Weights of a small mixture-of-experts language model, trained from scratch on English Wikipedia: width 256, 48 experts in each of 9 layers.
Below are experts of layer 3 (counted from 0) of a mixture-of-experts language model. Rows are named down (a neuron's output weights, with its number) and show model dimensions 0-255. Each number is 128 + 24 x the weight over its row's rms, rounded and kept within 0 to 255.
Before each expert's rows: a language model's description of what the expert responds to. This comes from a sample of Wikipedia text that the model never trained on.

# expert 22
Description: Plural noun endings and plural nouns in running prose or stat tables, such as -ations, -ties, members, students, yards, goals.
down1 [107 129 110 135  92 131 110 164 149 107 115 135 131 123 158 125 113 101 149 146 125 150 136 116 106 137 125 140 122 132 115 122 100 152 124 150  81 135 135 125 116  87 146  91 121 141 140 122 139 127 102 123 172 167 140 102 153 126 126 130 129 102  89  88 130 136 141 180 143  99 171 109  84 130  51 133 149 115 105 178 148 153 141  81 143 132 135  93 111  59 109  99 153  78 136 134 108 123 107  91  92 161 102 119 178  88 157 137 111 129 128 115 116 137 146 147 109 105 123 119 137 144  90 134  87 124 126 135 133  99 158 105 149 141 170 132 136 107 137 108 128 142 150 127 133 166 126 144 128 100 134 117  95 123 133 128 119 139 112 100 175 142 106 169 112 112 114 119 136  98 146 224 113 119 144 104 179 102 119 110 114 135 164 137 107 113  88 100 121 126 159 124 111 137 124 117 118  88  92 145 136 144  99 150 168 150 199 146 135  92 140 134 117 129 143 149 117 139  95 112 128 106 114 100  82 118  98  88  83 120 145 130 157 126  96 145 129 119 137 138 127 144 151 119 106 126 153 103 127  94 136  94 140 134 151 156]

# expert 23
Description: Prepositions like in, from, by, during, after, and opening parentheses, mostly starting a phrase before a date, name or measurement.
down0 [180 116 143 131 136 118 176 114 117 145 123 142 121 156 113 131 164 116 149 124 109 187 178  81 140  98 136 132 135 146 118 155 146 149 110 122  96 157 117 141 164 121 126 153 135 132 153 107 127  93 132  80 120 150 170 188 144 175 110 129 120 106 164 138 142 127 140 129 144 134 131 121 122 140 142  66 103 154 157 125 154 153 121 113 146 206 131 153 131 153 178 142  90  86 126 114 153 105 126 129 107  75 129 162 154 150 126  97 111 158 169 136 129 101  80 139 131 135 139 118  88 127 142 128 137 139 158 108  76 122 134 129 144 129 115 122 116 136 110  74 134 153 152 110 161 112 134 125 108 168 133 112 111 152 112 119 133 123 135  93 100  89 130 121 109 103 143 127 115 149 133 124 168  92 166 162 134  93 112 145 120  97 140 127 137 153 125  90 121 121 122 146 141 114 142 139 102 132 108 117 126 152  74  96 133 135  88 107 138 132 116 104  85 170 122 115 174 130 124 140 160 120 145 111 116 151 151 136 102 104 144  86  66  94  90  90 113 135 127 114 150 124 135  92 106 128 126  99 144 149  93 120 124 148 164 115]

# expert 19
Description: Nouns after a determiner, often plurals or ordinals, such as games, albums, votes, first, second, ties, often before of or a pipe.
down0 [164 155  85 147 111 126 145 162 106 107 147 126 108 113 119 125 136 112  98 154 102 133 142 112 133 167 112 157 141  56 170 116 106 126 155 120 131 125 103 128 115 130 131  99 145 154 146 131 130 113 175 139  90 152 112 122 144 119 116  94 138 126  85  86  68 139  94 126 133 128 131 107 115 135 145 106 128 119 125 109 145 133  90 128  86 145 112 131 118 136 112 148 171 142 134 116  96 140 116 102 114 110 125 110 120 121  99 139 105 117  95 136 112 122 167 157 141 141  94 139 129 136 130 100 158 115 136 157 159 138 136 123 121 145 115 135 122 137 129 159 154 110 105 128 110 162  91 121 189  86 151 142 124 108  70 112 112 172 153 172 111 115 138  99 131 173 148  67 114 119 131 168 115 117 124 124  84 127 129  85 110 153 119 171 143 151 139  95 112 177 162 127 134  67 118 125 128 139  89  75 121 137 138 139 153 117  87 155 132  85 105 113 146 132 153  99 105 139 120 120 112 102 129 135 159 151 176 136 108 149 127 151  97 122 136 101 140  93 161 115  60 120 142  74  83 106 129 153 137 143 126  92 123 104 115 119]

# expert 14
Description: Endings of Latin species names and foreign words, single letters or digits before a space, and closing parentheses, such as nobil-is, depress-a, Kong.
down2 [129 106 163 142 151 126 122 117 137 107 163 125 106 103 142 147 120 104 114 142 118 114 133 157 113 109 132 145 112 136 122 147 182  81 144 104 137 141 124 117 126 101 113  98 101  99 143  99 135 121 148 141 141 157 156 118 112 124 132  99 137 139 128 131 106 140 125 132 130 179 115 100  75  93 118 114 150  93 101  94 143 137 130 114 144 132 122 150 101 163 134 146 144 153 168  93 105  97 151  80 110 120 141 104 109 140 174  97 102 133 131 125 124 130 133 168  98  98  79 162 133 160 135 140  90 144 114 130 150 123 103 185 143 171  97 125 140 102 127 114  90 129 149 123 115 119 178 117 136 103 134 131  83 148 117 101  73  81 147 102  91 139  95  98 120 126 149  76 120 125  98 160 147 143 140 139 149 133 167 143 141 141  99 168 119 165  89 112 112 104 150  76 161 106 172 145 135 193 154 115 109 117 130 101 138  97 105 125 109 153 133  87 123 108 140 117 132 201 113 121 171 143  89 182 145 112 103 127 113 116 131 145 127 134 112 125  94 100  94 102 126 111 114 103 148 121 134 120  92 118 127 154 101 101 119 127]

# expert 28
Description: Last pieces of personal names and common given names, such as James, Michael, Rodrig-uez, T-ania, B-ider, before a surname or verb.
down2 [108 109 154 146 143 108 153 135 158 144 152 128 136 144 107 162  88 142 138 118 120 155 156 155 135 124 110 153 125 125 132  85 156 114 134  93  59 122 151 143 147 175 115 136 143  83 138 126 124 123 142 126 116  93 132 150 129 170 110 110 118 149 115 154  71 144 164 128 144 126 115 111 156 125 134 124 159 123 139 144 153 112  97 142 109 165 118 145 124 124  87 123 143 154 154 123 135 114 117 136  96  96 115 144 112 150 107 136 131  83 103 119  97  96 131 103 123 113  77 165 112 170 162 124 138 131 133  98 151 174 125 154  97 127 100  94  85 124 128 136 133 151 196 116 137 102 135 110 128  94 174 105 127 138  98 124 126 140 116 173 130 106 129 142 138 137 150 107 160  80 142 101  94 127 167 154  80 153 149  93 149 174 128 123 114 116 128  73 146 136 113 112 103  87 176 161 130 157 130 134 124 139 144 135 138 111  66 157 137 104 100 128 166 136 109  81 151 126  87 150 136 161 121 133 102 109 130 179 109 101  99 141  97 134 127 120 147 149 103 133 135 123 164 161 128  99 141 123 131 152 169 155 131 140 114 173]

# expert 6
Description: Pronouns and given names starting a clause or cast or list entry, before was or had, such as he, they, him, Robert.
down0 [157 154 124 170 126 145 127 147 110 137  81 148 140 151 138 143 169 163 145 111 166 102 126 129 139 115 147  99 132 150 162 124  98 113  89 154  93 159 115  97  91 106 158 119  99 161 105 124 132 165 128 105 135 145 156 133 118 116 163 149 105 167 130 136 149 112  89 106 110 116 138 144 116 151  49 122 117 148 134 145 130 128  68  94 115 101 144 132  91 112 129  79 107 134 148 108 146 122  71 117 134 120 108  89 108 127 138 156 124  96 164 106 119 121 157 150 156 107 122 150 132 133 108 112 104 107 177 170 152 152 121 104 111 164 142  99 107 112 116 145 125 122 165 112 122 150 106 115  83 130 114 108 123 126 123 129 160 122 131 122 107 156 157 128  85 141 151  84 122 147 102 138 116 139 127 104 158 123  95 159 100  77 127  86 124 125 171 155 125 100 131 132 133 114 103 114 140 113  64 122 125  95 103 160  95 137 190 105 158 149 120 154 124 115  94 177 110 128 169 110  86 125 143 148 134 130  93 149 142 135 141 173 102 134 134 125 131 106 127 164 134 160 142 159 169 130 125 106 119 139 148 116 126 104 127  92]